config.toml
d_expert = 128
normalize_top_k = true
balance_bias = false
n_kv_head = 1
norm_place = "pre"
rope_base = 10000.0
tie_embeddings = false
init_std_down = 0.0
lr = 0.00431
lr_head = 0.0074
decay_fraction = 0.682
batch_tokens = 131072
steps = 11803
Below are experts of layer 3 (counted from 0) of a mixture-of-experts language model. Rows are named router (the router's row for the expert), gate (a neuron's input weights, with its number), up (a neuron's input weights, with its number), down (a neuron's output weights, with its number) and show model dimensions 0-63. Each number is 128 + 24 x the weight over its row's rms, rounded and kept within 0 to 255.
After each expert's rows: a language model's description of what the expert responds to; "raises" lists some tokens whose logits its average output raises strongly, later layers aside. This comes from a sample of Wikipedia text that the model never trained on.

# expert 45
router [ 77 129  96 102 159  91  87 121 126 133 120 152 140  93  89 116 116 145 126 141 108 157 131 109  99 142 150 139  92 113 149 148 153 102 121  96 147 105 149 131  87 129 167 156 102  91 161  85 156 165  88 134 149 101 128 124 125 122 148 136 117 108 130 141]
gate0 [146 117 163 129 120 119 132 157 132 124 125 106  60 109 164 125 133 114 144 114 135 107 138 117 144 155 142 119 127 179 137 106 129 117  99  99  97 162 118 162 140 123  83 116 109 133 110 101 137 190 152 162 149 179  81 103  57 135 105 147 132 188 118  96]
up0 [127 104 150 170 101 106 147 166 139 121 121  91 109 127 107 122 124 136 121 111 105 117 167 136 150 142 125 133 109 158 139 118 140 105  86 125 107 151 136 161 135 117 123 154 135 161 165 139 153 164 104 131 138 199 102 152  76 140 103 100 181 123 164 139]
down0 [135 135 140 143 166 115 140 120 102 125 138 121 151 102 125 168 122 120 135 109 164 115 149 141  79 105 115 145  92  75 151 149 130 132 119 148 127  98 158 122 114 126 153 160 120 110 136 182 106 121 104  94 105 130 138  82 154 144 126 163 189 136  89 149]
gate1 [187 132 140 152 126 118 132 140 121  77 139 100  98 133 126 123 143 132 138 121 165 114 125 168  95 127 110  74 117 144 166  95 117 143 119 139 119 173 122 127 105 142 113 133 133 145  97  90 112 159  70 130  79 125 179  94 150 105 146 161 155 107 113  92]
up1 [138 126 121 133 125 141 146 147 101 103 108 100 133 112 121  77 107 134 146 132 147 124 127  97 122 123  95 146 150 121  90  76 145  95 151 169 150 148 132 101 132  99 139 112 137 143 115 145 115 104 126 115 156 141 114 130  96 135 136 105 112 127 125 126]
down1 [110 130 122 126 108 148 153 152 143 140 142 173 113 135  75 144 141 154 162  81 139 130 128 147 100 126 153 128 110 147 167 131 160 131  82 129 146 117  99 129 133 117  90 126 136 151 108 129 147 144 132  85 117 148 130 168 101 124 139  89 132 132 115  83]
Description: Forms of be, been and being after had, to or may, plus participles like including, playing, working, e.g. had been trapped.
raises: " replacing", " linked", " called"

# expert 21
router [ 72 120 141 109 165 136 121  77 128 116 138 165 200 130 171 156 172 138  99 105 101 151 120  68 164 152 132 159 119 134 138  74  62 158  82 154 138 144 140 143 132  94 142  60 125 124  89 164 174 162 115 124 144 129 180 138  89 122 165 126 148 127 138 129]
gate0 [108 130 151 154 124 105 126 121 173  99  97 121  82 117 132 145 135 128 104 122 122 128 189 141 135 127 124 129 150  83 108 154 120 115 121  83 156 170 120 147 113 109  83 155 171 100 106 142 124 128 122 124 124 104 112 106 148 134 140 139 161 111 155 200]
up0 [ 88 119 123 153 120 120 121 141 120  88 117 119  77 114 108 163 149 140 125 111 148 147 159 116 120 126 131 112 140 114  98 144 129 131 101  76  95 126 135 135 114  96 119 129 158  94 125 138 132  95 112 165 161 121 107 123 151 112 151 136 165 151 135 162]
down0 [121 121 143 151 102  91  98  83  92 143 141 131 139 113 112 118 126 130 106 157 147  95 134  74 169 112 108 130  95 141 144 133 123 138 167 141 135 111 136 135 169 104 160 163 115 155 159 104 146 107 108 133 133 105 146 156 155 133 128  99 136 128 157 108]
gate1 [108 124 147 123 112  99 123 145 129 130  75 135 139  97 137 133 128 121 145 111  85 124 176 152 124 114  90 132  94 139 136 103 124  72 131 136 181 120 102 128 152 129 148 136 101 144 138 132 123 121 100 102 123 163 142 134 150 129 169  87 160 102 143 127]
up1 [133 102 148 143 117 113 129 140 112 137  52 140 144 106 160 162 132 122 175 122  90 107 142 173 148  92  91 116 112 151 121  99 134 103 137 148 161 150  80 117 154 140 155 132 131 135  96 129 117 123  96  92 104 146 128 132 151 140 159  90 141 120 150 129]
down1 [115 125 121 129 131 120 112 101 150 109  83 128 159  94 103 161 150 143 100 116 166 149  82 141 138  99 166 122 122 102 117 138 142 114 119 127 146  92  95 166 125 143 149 129 116 135 164 114 155  91 153 110 141 159 126 121  99 125  85 119 154 167 112 136]
Description: The digit 1 wherever it occurs in numbers, especially opening years and dates, scores and table cells, e.g. 1919, 2012, 8–14.
raises: "st", "0", "9", "8", "5", "uta"

# expert 4
router [ 98 129 109  97 148 109 122 113 125 159 124 151  61  95 112 128 107 165 133 118 123 129 144  97  99 169 111 137 102 139 120 152 127 124  95  78 160 171 174 100 127 145 139 139 139 108 143  89 150 121 118 112 174 112 131 132 140 167 151 129 135 109 156 127]
gate0 [ 86 122 187 167 139 137  98 103 139 158  82 153 125 147 160 135 106 121 115 117 133 115 114 131 119 121 152 107 106 114 111 143 133 159 121 151 119 112 139 153 146 139 126 104  82 136  98 143 138 146 101 137 142 122 140 122 134 160 154 134 171 182 104 131]
up0 [132 167 125 121  84 155 128 140 104 137 108  81 103 117 116 134 104 141 120 109 146 146 101 104 139 123 146 139 138 140 158 141 121 122 107  97 140 144 124 167 132 133  80 113  70 164 125 125 119 113 123 130 109 145 150 138  84 154 105 113 107 107 121 127]
down0 [ 92 157 138 139 114 173 117 145 141  91  81 157  91 136 136 108 102  96 159  94  87 140 129  83 105 115 143 146 151 168 159 156 128 118 125 142 138  96 119 143 109 125 131 117 144 112 104 172 168 135 132 135 130 119 149 187 115 120 130 147 122 142 129 128]
gate1 [116 156 174 110  95 141 111 160 141 117 154 100 106 149 106 137 125 134 118 170 143 128 143  90 110 114 123 106 125  84 136 136 128 128 124 126 104 114 133 172 155 112 138 103 121 148  67 157 122 160 127 117 120 149 100 136 132 137 123 170 169 115 132 161]
up1 [120 147 115 143 124  93 134 150 125 150 145 126 145 128 125 118 138 103 127 136 126 139 161  97  84 115 106 146 117 130 155  81 143  89 118 120 163 116 136 190 108 151 153 108 123 144 115 154 129 211 158  79 123 152 158 157 132  78 139 124 169 111 134 112]
down1 [108 131  77 135 125  98 116 101 108  94 127 122 177 143 117 122 138 124  75 117  99 154 122 148 141 137 159 108 105 133 130 139  98 140 155 116 144 109 112 168 152 114 139 100  87 141 106 116 175 118 137  97 124 125 145 193  95 126  80 149 124 147  75  86]
Description: Pipes, commas and periods in stats and results tables, plus column headers such as Goals, Votes, Pts, Total, and month names.
raises: "ees", "word", " girls", " arts", " crew", " involving"

# expert 9
router [192 147 136 156 119  92 106 131 121  91  90 115 141 158 145 125 135 106  86  82 134 112 144 135 119 117 100 118 120 149 129 110  71 167 105  99  90 104 120 123 107 136 113 114 140 162 133 174 149 117 134 115 121 140 121 118 113 133 116  95 119 127 133 133]
gate0 [112 136 163 107  87 122  82 102 142  97  89 117 161 166 124 158 146 119 118 159 148 189 140 122 164 112 142 101 105 146 134 138 167 152 120 168 128  99 166 157 160 157 183 130 105 103 169 159 125 104 107 142 100 145 107 130 114 115  96 135 140  97 135  75]
up0 [ 97 139 137 104 100 111 101  97 160 140 128 104 146 137 128 153 127 116  72 104 139 128 150 111 162 126 131  97  89 158 146 130 109 150 114 114 122 121 130 174 169 150 160 155 104  96 182 142 113 120  96 108 129 165 132 121 131 129 142 159  92  96 143  84]
down0 [122 137 113 159 167 145 112  92 110 154 119 119  95  80 159 133 139 121 146  93 139 139 151 132 133 116 175 136  87 134 125 105 124 119 168 115 116 142  96 116 177  74 123 136 137 131 154 143 133 114 160 110 154 141 176  85 127 101 109 107 127 105 137 159]
gate1 [142 121 126 118  93 125 142 125 143 109 131  96 144 115 141 102 129 122 131 116 152 123 114 127 127 112 115 126 133 176 181 102  84 145 147  83 159 112 132 112  97  88 119 119 140 154 118 146 100 185 187 137 102 123 113 122 119 117  62  87 152 127 136 142]
up1 [109  94 147 119 166 125 112 139 117 174 159 163 144 135 117 137 133 123 126 149 105 121 126 162 134 174 152  94 167 130  68 123 140 101 106 138 125 130 141 118 170 136 144  94 130 120 127 128 129  56 120 109 115 135 139 126 137 160 167 159 141 155 120 138]
down1 [129 133 102 116 171 154 147 164 183  79 119 173 165 143 166 111 123 108 136 110 133 139 116 114 145 111 118 110 143 153  98 125 143 107 139 144  96  89 142 107 142 158 130  97 126 134 155 117 120 141 155 126 104 148  91 121 118  80 147 130 127 112 118 158]
Description: Comma tokens of all kinds, including fused forms like ), and ., after names, places and years, e.g. Toronto, ON; Fri, March.
raises: " leading", " though", " although", " such", " thus", " therefore"

# expert 33
router [127 161 111 137 122 110 157 141 135 118 106 122 138 117 170 147 164 130 134  82 120 155 141 140 121 137  97 148  71 146 144 130  88 125 157 125 119 106 147 112 101 124 130 146 158  94 122 161 154 124 134 172 152 110 155 158 106 173 147 183 120 112 140 133]
gate0 [125 115 134 179  95 122 124 133 152 147 133 111 169 145 161 123 148 138 143 133 116  74 115 137 143 112 123 101 158 117 136 123 165 122 145 117 144 113 103 100 195 115 139 129 166 121 134 148 143  86 164  92 138 145 113 145  92 106 118 154 117  89 151  87]
up0 [132 134 105  80 114 194 109 116  81  56 147 128 157 131 128 145 130 127 110 150  87 168 153 114 114 184  97 141  75  88 155 104 118 122 146 135 140 140 118 187 147 128 136 110 133 142 142 126 129 133 113  87 102 134 125 116 130 131 189 146 144 160 159 132]
down0 [147 131 129 117 125 133 127 153 102 112 123 158 111 138 120 142 139 102 103 158 113 152 132 129 120 109  97 135  70 114 104 115 136 128 121 149 130 117 130 117 138 111 125 118 105 163 155 149 117 186 143 177 144 156 128 136 132 154 147  81 118 143 163 132]
gate1 [112 119  94 143 175 125 138 126 143 117 154 145  98 123 105 129 127  76 137  96 114 100 115 125 151  77 148 122 129 128 101 136  98 153 124 107 162 139 132 111  81 137 111 190 132 103 186 117 111  86 121 154 100 146 108 164 123 118  81 103 131  90 118 131]
up1 [137  85 116 138 112 116 138 142 149  98 135 161 125 139 105 131 141 106 136 127 109 100 115 111 135  83 141 128 141 135 105 146 117 118 166 145 142 130 133 128 105 118 144 139  99 129 105 154 108 101 132 121 118  89 138 146 169 153 101 115  91 147 135 103]
down1 [114 100 101 192 115 128 146 105 119 107 132 124 136 122 106 150 138  90 145 135 116  92 121  99 127 111 138 134 156 123 136 122  96  93 149 155 147 140 164 134 107 142 143 120  93 114 133 183 126  84 153 149 136 125 133 136 127 148 117 108 110  98 151 117]
Description: Number words and quantifiers like one, two, three, all, more, many, both, plus the auxiliary had, e.g. a three-year contract.
raises: " different", "-year", " separate", " minute", " female", " prominent"

# expert 30
router [122 151  95 116 138 120 138 144 129 156 121 110  97  92 108 159 174 184 129 108 124 125 138 117 156 153 122  90  98 126  96 114 122 133 151 138 148 117 115 138 117 126 150 132 156 170 145 124 130 139 113 130 120 129  94 178 131  91 170 127 109 114 146 166]
gate0 [135 118 144 140  95 123 145  86 100 116 151 144 132 105 140  92 141 134 149  79 159 145 131 142 125 119 125 156 117 119 136 136 121 113 112 161 123 141 131 175 164 155 148 128  90 115  93 122 120 193 137 158 111 122 148 113 119 111 132 104 180 113 150 155]
up0 [107 157 129 115  91 129 114 139 173 136 105 137 161 113 101 143 130 138 103 124 188 130 133 133 163  95 121 148  91 155  97 126  93 109 145 148 144 141 112 122 124 133 157 127 109 136  95 174 122 135 111 140 103 115 121 149 124 144 103 155 137 139 113 129]
down0 [138 152 142 133 101  88 159 126 181 124 119 137 152 152 118 135 158 123 148 111 128 142 159  60 122  84 110 154  82 134  76 118  99  91 131 106 101 134 125 125  89 113 145 118  94 110 102 130 107 123 118 101  99  87 110 167  87 129  81 137 154 109 129 130]
gate1 [140 154 125 124 112 132 120  83 148 153  95 127 144 108 121 133 178 116  96 110 125 149 105 149 145 120 137 127 134 117 114 107 120 137 144 103 148 138 136 141 140 134 114 152 146 174 141 178 134 156 119 110 144 122 117 116 137 117 147 142 166 101 109  99]
up1 [123 113 141 147 129 145 155 127 113 115 155 168 110 129 164 154 141 138 160 144 130 160  92 131 139 160 110 121 112 160 114 108 114 100 117 154 153 151 160 160 141 138 138 138 135 135 121 140 123 103 112  79 117 103 139 119 101 126 107 147 164 123 142  86]
down1 [117 145 159 105 173  98 142 131 108  85 122 134 113 197 166  87 122 120 175 114  75 103 118 112 130 119 129 119 119 129 126 150 120 120  91 126 117 116 127 107 155 149 147 137  94 110 103 123 162 141  93 167 137 141 138 139 122 114 111 157  99 124 124 187]
Description: Main and auxiliary verbs after a subject, especially is and was in opening definitions like "X is a...", also are, has, can.
raises: " a", " an", " the", " not", " more", " in"

# expert 37
router [122 155  93 132 142  74  92 152  85 163 121 171 118 101 108 146 107 141 149 144 125 135 102 135 119 151 136 138 133 137 115 117 122  90 130  93 150 158 149 104 121 196 140 105 111 121 146 117 149 100  63 117 124 105  70 101 146 160 130 120 111 121 120 180]
gate0 [121 151 119 150 112 152 101 102 135 148 142  97 117 135 117 148 167 139 126 127 146 135 144 124 120 118 127 124  98 108 124 100 136 152 154 163 126 160 141 104  84 137  96 116 146  88 140 141 135  97 153 118 155 158 101 118 136 152 154 126 118 118 124 109]
up0 [154 114 113 144 113 152 145 123 108  76 106 174 141 117 120  94 140 100 124 141 131 141 130  93 132  62 171 131  80 150 128 119 148 112 137 124 131  70 135 105 135  89 156 113 103 150 160 107 141 137  99 164 172 110 172 116 123 101 141 162 165 157  89 100]
down0 [140 118 170 162 107 167  91 151 143 110 169 137 101 187 104 127 159 132 154 113 107 122 127 132 152 111 143 116 140  87 118 145 189 114 145 136 108 134 105 112 129 103 174  98 119 148 152 128 122 121 127 128  99 156 140  95 117 112  92 179 133 128 155  86]
gate1 [128 131 158  93 145 127 140 120 137 109 100  85 109 135 120 110 128 111 150 125 151 121 160 110 135 117 150 121 169 118 118 118  87 115 107 100  96 154 146 112 124 137 127  92 152 142 103 101  77 151 129 189  95 119 167 127 182 137 110 102 112 108 131 122]
up1 [180  91  89 197  90 107 137 136  98 111 116 183 108 131 132 134 125 145 140 138 134 163 141 176 118 155 105 107 127 136 126 123 152 164 141 112 156  94 128 167 124  96 132 151 117 156 123 138 148 123 116  97 135 174 153 107 110 120 142 164 134 110  85 108]
down1 [169 106 134 100 140 122 131 127 140 142 169 108 125 107 130 146  98 138 154 152 135 137 116 135 134 132  99 132 114 165 145 107 134 204 134 118 108 148 150 172 146 128 112 111 106 105 121 163 125 125 111 131 104 122 132 117 129 148 132 137 167 134 164 114]
Description: Name particles de, De, Le, La, von, del, al in Spanish, French and other foreign names, plus table pipes and German, World.
raises: "ary", "ory", "-se", " order", "oud"

# expert 48
router [111 127 129  87 107 120 141 109 112 151 132  95 107 139 171 157 126 123 127 137 105  85 140 108 168  78 108 109 128 158 107 123 113 143 141 152 145 111 134 143 133 118  61 138  89 170 107 110 127  96 160 137 129 121 162 126  67 141  95 127  88 133 133 117]
gate0 [131 123  91 120 136 136 119 132 128 106 118 164  97 113 117  98 139 124 144  60  85 163 122 114 114  94 126 141 137 130 140  99 133 109 129 105 130 162  92 164 100 123  59 137 160 113 211 126 127 126  87 120 121 134 138 120 168 103 145 114 104 122 146  85]
up0 [111 145 149 100 121 119 137 116  98 161 115 116 160 149 141 159 129 110 111 199 185 122 118 146 164 164 133  91 115 114 109 164 108 170 121 139 113 110 133  81 152 125 194 121 117 130  67 143 146 103 143  93 142 133 117 128 111 151 111 137 116 133 133 160]
down0 [160 131  85 115 153 151 134 123 129 112 129 146 168 159 141 138 122 170  94  98 160  90 141 153 125 152 133  88 124 149 111 111 141 203 150 110 162 138 101 160 170 134 138 149 152 180 124 112 157 118 179 123 146 120 135 113 127 191 115 126 116  83 154 123]
gate1 [128 163 138 110 106 161 136 159 134 171 143 118 107 141  74 125 130 109 110 128 184 138  90 138 162  91 141 123  91 158 117 141 135 114 118 129 162 158 105 167 107 137  94 118 153 128 153 136 144 116 147 115 175 149 122 138  85 143 120 113 175 166  89 123]
up1 [167 139 153 126 133 167 129 123 128 162 136 140 123 131 108 152 114 102  94  92 175 152 114 154 149  93 133 133 100 154 124 112 153 114 148 138 127 175  95 138 102 135  80 127 126 125 157 124  97 135 164 125 149 120  74 163 112 129 145 128 146 131  97 144]
down1 [134 117  81 112 160 146 150 119  95  85 122 109 146 104  89 132 101  98 108 181 150 113 131 124 132  96 146 118 141 111  76 127 115 145 125 136 109 104 124 127  99 136 158 155 151  99 122 110 101 128 133 105 110 117 172 130 166 129 156 100 145 103 117 141]
Description: Bare space token after colons or table pipes before a number, notably after Coordinates: and inside score or vote tables.
raises: "\",", "',", "\".\n\n", "’", "'", "\"."

# expert 59
router [132 112 122 109 150 134  79 134 129 124  72 134 138 141 123 143 119 111 151 171 103 152 103  94 115 161 134 133 122 135  99 116 182 108 121 136 143 113 130 134 127 135 118  92 114 148 176 141  90 149 135 105 143 142 140 122  86 102  99  96 104 120 167  94]
gate0 [ 94 133 107 125 142 130 135  87 112 144 164 118 183 133 161 134 106 127  73 107 110 125 133 100  93 149 148 164 120 126 104 116 145 133 162 107 172 125 129 131 124 151 113  78 147 138 106 138 146 209 149  94 142 138 107 181 100 119 125 143 102 125 164 125]
up0 [124 120 146 135 120 127 140  99 163 123 172 113 120 123 170  79 120 120 114 111 125 116 119 145 101 170 160 134 106 112 104 148 148 135 152 125 147 134  98 141 155 132  94 115  75 171  85 141 175 183 167  80 102 117  81 184 122 111 176 121 118 103 169 121]
down0 [146 130 151 161 168  94 140 175 113  84 112 141 116 123 142 155 190 111 123 124 140 131 111 121 115 113  90 117 114 112 130 144 115 141 110 124 111 139 101 115  69 150 116 116  99 121 123  88 121 117 123 152 130 147  86 147 138 106 114 118 122  98  84 106]
gate1 [134 104 118 123 132 121  96  64 144 142 126 124  90 136 116 155 131 103 118 123 158  81 118 128 115 126 100 157 138 149 111 104 140  97 118  97 152  99 171 142 156 162 133  86 103 130  94 131 148 126 166 122 162 160 110 133 129  78  80  88 126 121 113 132]
up1 [129 138  98 131 135 109 123 141 120 103 157 106 126 139 133 134 133 113 179 143 106 134  89 131 119  78 152 135 121 105  96 134 108 125 122 140  74 157 131 113  94 112 106 132 104 116 196  78 134 134  71 109  86  89 139 139 114 128 144  97 129 119 157 140]
down1 [143 118 100  88  80 136 155 132 113 107 146 136 146 136 123 133 128 121 133 133  87 152  86 109 157 143 132 175  88 125 160 102 125 151 147 134  50 118 126 110 117  95  89 166 105 142  97  95 115 160 152 146 112 134 133  98 160 167 127 104 108 127 129 141]
Description: Nouns in census, geography and descriptive passages, such as community, Census, Pop., school, band, plus digit-group commas.
raises: ",", " in", " her"

# expert 5
router [107 121 119 117 176 112 109 138  98 150 116 156  99  87 118 122 101 168 141 121 109 115 103 103 109 128 154  92 122 119 109 153 104 111 132 105 164 153 133  84 117 137 113 127 135 118 151 100 143 144  92 153 169 111 141 119 111 137 153 126 132 119 124 127]
gate0 [150 162 148 129 109 156 114 114 109 114 123 156 126 136 141 129 146 139 124  97 128 108 152 120 145 146 142 131 124 153 102 133 144 144 135 141 118 102 108  97 140 131 127 135  88 107  92 128 137 159 135 105 126 106  97 122 134 114 117 111 164 181  81 129]
up0 [ 79 144  92 140 178 138 107  97 164 101 121 122 119 130 149 152 138 103 116 117 121 109 111 119 111 139  92  91 118 137 159 104 140 111 119 169 146 120  86 125 120 112 114 118 146 138 149 150 146 152  96 139 173 102 127  82 105 151 130 182 114  98 150 126]
down0 [106 120 123 105 118 162 163  95 100 125 122 119 117 143 106 136  90 104 117 159 148 130 133  90 107 108  95 199 109 118 117 137 118  84 136 129 180 131 170 142  70 130 111 138 106 117 117 136 108 147  90 122 145  89 105 127 106 145 140 129 102 106  93 137]
gate1 [186 155 115 155 127 128 112 119 150  94 139 132 142 141 133  95 130 101 123  81 138 137 118 141 107 123 115 121 176 159 157 178 179 131 114 145 134  82 107 148 103 157 130 149 107 134 116 119 106 162 104 145 138 126 113 134 153 150 115 109 140 108 103 150]
up1 [131 143 140 119  94 130 157 196 151 154 118 133 148 133 112 134 128 107 101  97 141 111 131 145 107 153 123 163 141 128 136 132 113 145 100 118  89 148 106 133 103 134 132 157 118 132 125 115 112 137 109 133 147 140 149 169  99 146  75  97 109 129 118 142]
down1 [161 138 119 141 109 183 112 129 137 131 148 147 167 130 187 127 114 176 127 152 119 137 159 127 157 133 129 148 169 136 139 127 107 143 160 105 127 148 192 121 151 121 140 144 121 138 127 108 115 107 130 136 115 110 159 108  87 131 140 144 170  97 102 134]
Description: Pipe separators between numbers in sports score tables, plus general nouns after articles such as set, part, building, area.
raises: " assistance", "-of", "-to", "off"

# expert 53
router [104 148  90 121 149  86 120 151 128 157 136 163 128 111  90 113  87 142 159 132 106 135 121 110 111 147 150  98 124 138  92 140 106  99 102 103 143 155 167 101 108 151 149 142 132  94 145  76 132 142 116 102 169 126 125 141 175 141 166 111 124 101 145 112]
gate0 [176 113 101 136 132  92 121 144 146 121 151 106 123 147 140 140 107 117  96 132 149  99 154 144 125 130 165 150 135 105 149 132 111 131 148 151 140 152 141 114 103 106 130 133 136 101 121 109 148 100 149 124 129  71 104  81 178 112 122 193 173  99 115 140]
up0 [149 144 172 100 115 121 114 100 107 170 140 134 151 106 148 135 137 138 149  92 118 136 196 101 107 117 133 157 136 160 145 117  75 120 132 111 106  94 110 148 120 133 120 175 163 123 119 100 160 155 158  88 142 164  91 144 127 159 113  91 103 106 181  84]
down0 [104 145 132 124 134 148 147 145 137 171 102 164 123 128 123 147 111 110 136 134 125  95 106 167 131  93 147 131 141 112 129 142 114 116  95 110  84 131 138 154 148 111 155 101 104 129 156 130  95 135  77 121 138 100 159 119 181  96 107 137 137 151 155 119]
gate1 [159 129 154  94 128 116 161 132 158  90 127 103 164 130 131 170  74 131 123 121 135 115 124 151 121 122  97 154  95  86 146 130 107  91 135 124 119 111 158 131 133  92 131 127 165 123 148 132  69 113 114 181  99 112 119 120 150 125 121 125 171 109 173 164]
up1 [165 126  73 148 155 159  87 149 132  92 125 125 173 106 135 111 142 137  73 103 141 174 156 128 124 151 127 138 160  95 122 101 125 145 124 159 144 137 125 102 136  94 142 154 110  68 136 119 117  89 126 132 133 160 144 127  77 115 110 130 125 147 125 152]
down1 [160 103 161 129 150  96  95  91 106 113 163 132 140 123 149  81 127  81 145 115 113 158 179 132 139 121 147 125 125 146  71  91 119 157 118 143 139 151 161 131 110 110 133  85  98 124 130 145 153 129 127 121 108 140  98  88 106 119 111 110 134 140 104 106]
Description: Blank spaces and decimal points between numbers in squad and vote tables, plus place nouns such as Bay, Sea, oil.
raises: " of", " on", " with", ","

# expert 14
router [107 167 129  95 158  82 151 145 118 148 120 147 143 111 128 133 134 127 136 130 134 142 112 141  91 143 151 102 129 131 113 146 117 115 144 106 141 160 147  90 110 147 135 147 120  66 125 111 159 138  94 164 141 112 130 154 129 157 180 152 125 112 106 145]
gate0 [ 93 120 167 151 107 107 146 151 100 134 136 140 145 128 118 141 176 150 124 135  93  87 162 134 114 138 125  91 184 161 170 140 103 107 141 128 107 104 133 153 141 109 137 161 136 110  97 131  87 152 133 143  91 138 170 130 121 191 148 108 113  89 109 136]
up0 [ 99 122 167 154  94 160 154 148 124 142 142 165 155 127 129 150 146 150  91 136 102 130 131 173  80 132  94 119 147 171 159 140  76 136 137 138 111 153  95 175 103 135 197 145 119 136  87 149 124 126 141 119  97 159 150 144  94 172 120 121 144 141 154 102]
down0 [117 135 160 134 101 146  76 175 133 115  72 132 151 130 136 112 126  85 103 103 162 128 106 131 161 117 124 125  70 119 109 128 137 107 120 149  95 114 129 130 127 141 139 123 135 119 137 155 160 120 113 110 100 135 145 133 130 112 142 154 102 130 119 108]
gate1 [170 135 138 174 152 143 152 117 114 178 119 130 126 161 130 171 101 119 128 129 122 118 118 123 172 189 142 133 103 139 145 132 149 151 127  93  99 110 137 121 110 101 130 165 182 102  83 127 164  89 114 132 129 124 131 136 119 102 125 136 130 143 107 112]
up1 [135 178 128  94 116 129 144 113 133  76 137 123 143 111  82  98 136 114 145 109 132 135 147 157  90  56 144 110 156 106 109 164 133 115  90 143 162 158 104 132 131 138 136 116 144 119 166 111 112 142  84  76 152  78 144 111 139 124 103 138 129 108 153 161]
down1 [108 190 129 132 137 155 102  89 160 154  99  95  86 139  86 119 130 131 141 169  91 103 113 133 121 116 130 145 138 128 107 123 150 107 190  88 107 115 154  95 141 117 116 143 133 124 120 161 140 134 130  85  92  96 117 121 114 127 137 110 130 162 132 162]
Description: The word with and close relatives (using, without, alongside, featuring), usually after a comma, together or along, before a noun phrase.
raises: " others", " some", " respect", " this"

# expert 12
router [124 113 147 159 132 135 123 105 147 131 143 137 130  56 120 142 125 194 106 112 107 116 122 102 145 118 109 139 126  88 128 138 115 162 101 113 135 140 104 138  98 123 111 141 123 160 113 108 168 138 121 112  94  88  99 122 152 129 117 131 132 146 108 171]
gate0 [161 160 156 137 143 125 156 131 120  84 107 148 180 119 131 111 135 146 139 131 138 157 120 100 130 153 134 104  84 149 107 109 101  96  96 133  99 125 115 110 133  98 132 155  73 159 171 127  93 169 174 111  89 158 134 152 110  86 142 109 130 134 139 152]
up0 [ 91 119  92 101 139 140 112 125 142 166 120 115 114 155 116 124 141  90 108 124 140  92 131 125 103  99 119 139 170 100 127 125 148 186 169  85 160 138 130 123 125 157 138 133 160 105 121 140 128 125  83 138 184 106 105 125 144 110 122 172 128 150 119  79]
down0 [142 134 150 150 130 150 164  88 159  72 138 152 153 135 127 121 162 172 121 106 153 161 140  97 162 128 144  93  88 153 137 119 102 157 118 131  97 155 127 133 120 115 119 125  90 159 141 140 110  89 128 125 145 165 120 118 133 118 119 131 109 129 137 135]
gate1 [121  43 148  97 117 113 122 133  83 135 115 100 102 100 176 175 111 117 147 113 159 141 135 173 128 121 142 153  76 150 118 103 116  95 136 123 119 153 112 134  98 114 144  88 127 127 170 162 134 172 131 129 157 155 174 152 134 122 136  96  77 130 140 109]
up1 [105  95 136 148 144 141 128 142  63  78 152  89 137 110 162 145 136 122 172 117 132 134  99 144 131 166 127 135 113 142 155 107 123 118 124 151 111 107 134 126 141 110 138 113 173 114 139 143 101 147 140 100 135 179 161 152 109 121 101 140 140 120 135  85]
down1 [104 164  87 129 110 139 161 155 147  97 130 153  80 101 125 116 139 149 114  99  98 105 119 105 112 139 136 110 106 125  89 128 129 154 152 127 148  94 135 153 145 133 126 161 125  82 115 134  84 110 138 148 139 103 134 124 117 205 130 132 119 117 115 145]
Description: The preposition in, often sentence-initial In before dates, plus during, into, around, within; also in as a word piece.
raises: " the", " a", " order", " their", " an", " its"

# expert 13
router [113 131  92  96 161  87  70 124 120 152 121 150 120 133 113 127 135 133 131 107  87 108  93 116 105 151 115 130 154 145 123 130 144 105 137 121 128 151 149 114 134 140 148 110 134 100 138 126 120 180  98 118 158 147  98 124 162 152 141 122 145 107 141 117]
gate0 [137 142  81 127 102 148 138 127 148 117 108 106  97 144 100 189 127 129 141 134 136 106 162 114 107  81 161 133 100 147 123 144 116 127 109 135 153 127 124 127  97  79 134 125 165 142 126 172 101 126 109 161 126 142 139 112 148 122  50 139  89 188 123 169]
up0 [126 116  96 150 123 164 126 119 151 175  97 160 108 138 137  89 135 109 153 109 107 165 111 136 132 129 150 183 136 104 143 139 127 157  97 118 104 121 135 127  84 117 125  90 145 122 123 111 121 111 100  88 109 124 136 158 106 121 158 134 136 124 150 153]
down0 [161 124 121 170  95 165 129 131 194  95 113 146  97 127 105 134 107 118 125 127 127 107 109 141 124  73 111 134 177  87 145 138 109 114 128 101 123 127 153 116 122 116 181  99 152 133 137 183 130 132 130 148 105 135  97 132 115 141 103 134 116 129 146  91]
gate1 [155 169 156 108 124 130 135 128 132 132 110 125 126 114 171  64 139 132 114 108 155 137 173 141 111  93 128 164  85 138 139 129 120 171 137 156 120 180 124 135 140 135  78 127 130 178 137 125 143  71  90 152 111  69 105 136 148 133 145 123  87 137 133  94]
up1 [139 123 156 124 129 139 152 173 105 180 119 131 126 134 128  97 142 124 127 130  81 115 103 137 136 108 155 158 133 133  94 136 163  72 111 100 104 108 119  68 101 146  94 110 141 136 155 149 143 149 132 114 121 160 127 157 161 153 109 130 137 152 164 122]
down1 [100 108 133 104 120  79 135 156 112 181  61 149 106 153 133  70 144 122 133 131  96  96 126 114 165 111 104 118 169 126 130 177 132  97 112 127 123 120 126 156  90 141 154 140 122 146 139 115 125 128 129 155 105 152 144 133 120 122 121 180  98 122 172  91]
Description: Pipe separators in sports tables, plus and minus signs, and mid-word fragments of foreign or rare words, such as Haj-j, Commun-e, Mos-quito.
raises: "ably", "able", "ables", " Games", "ations", "ited"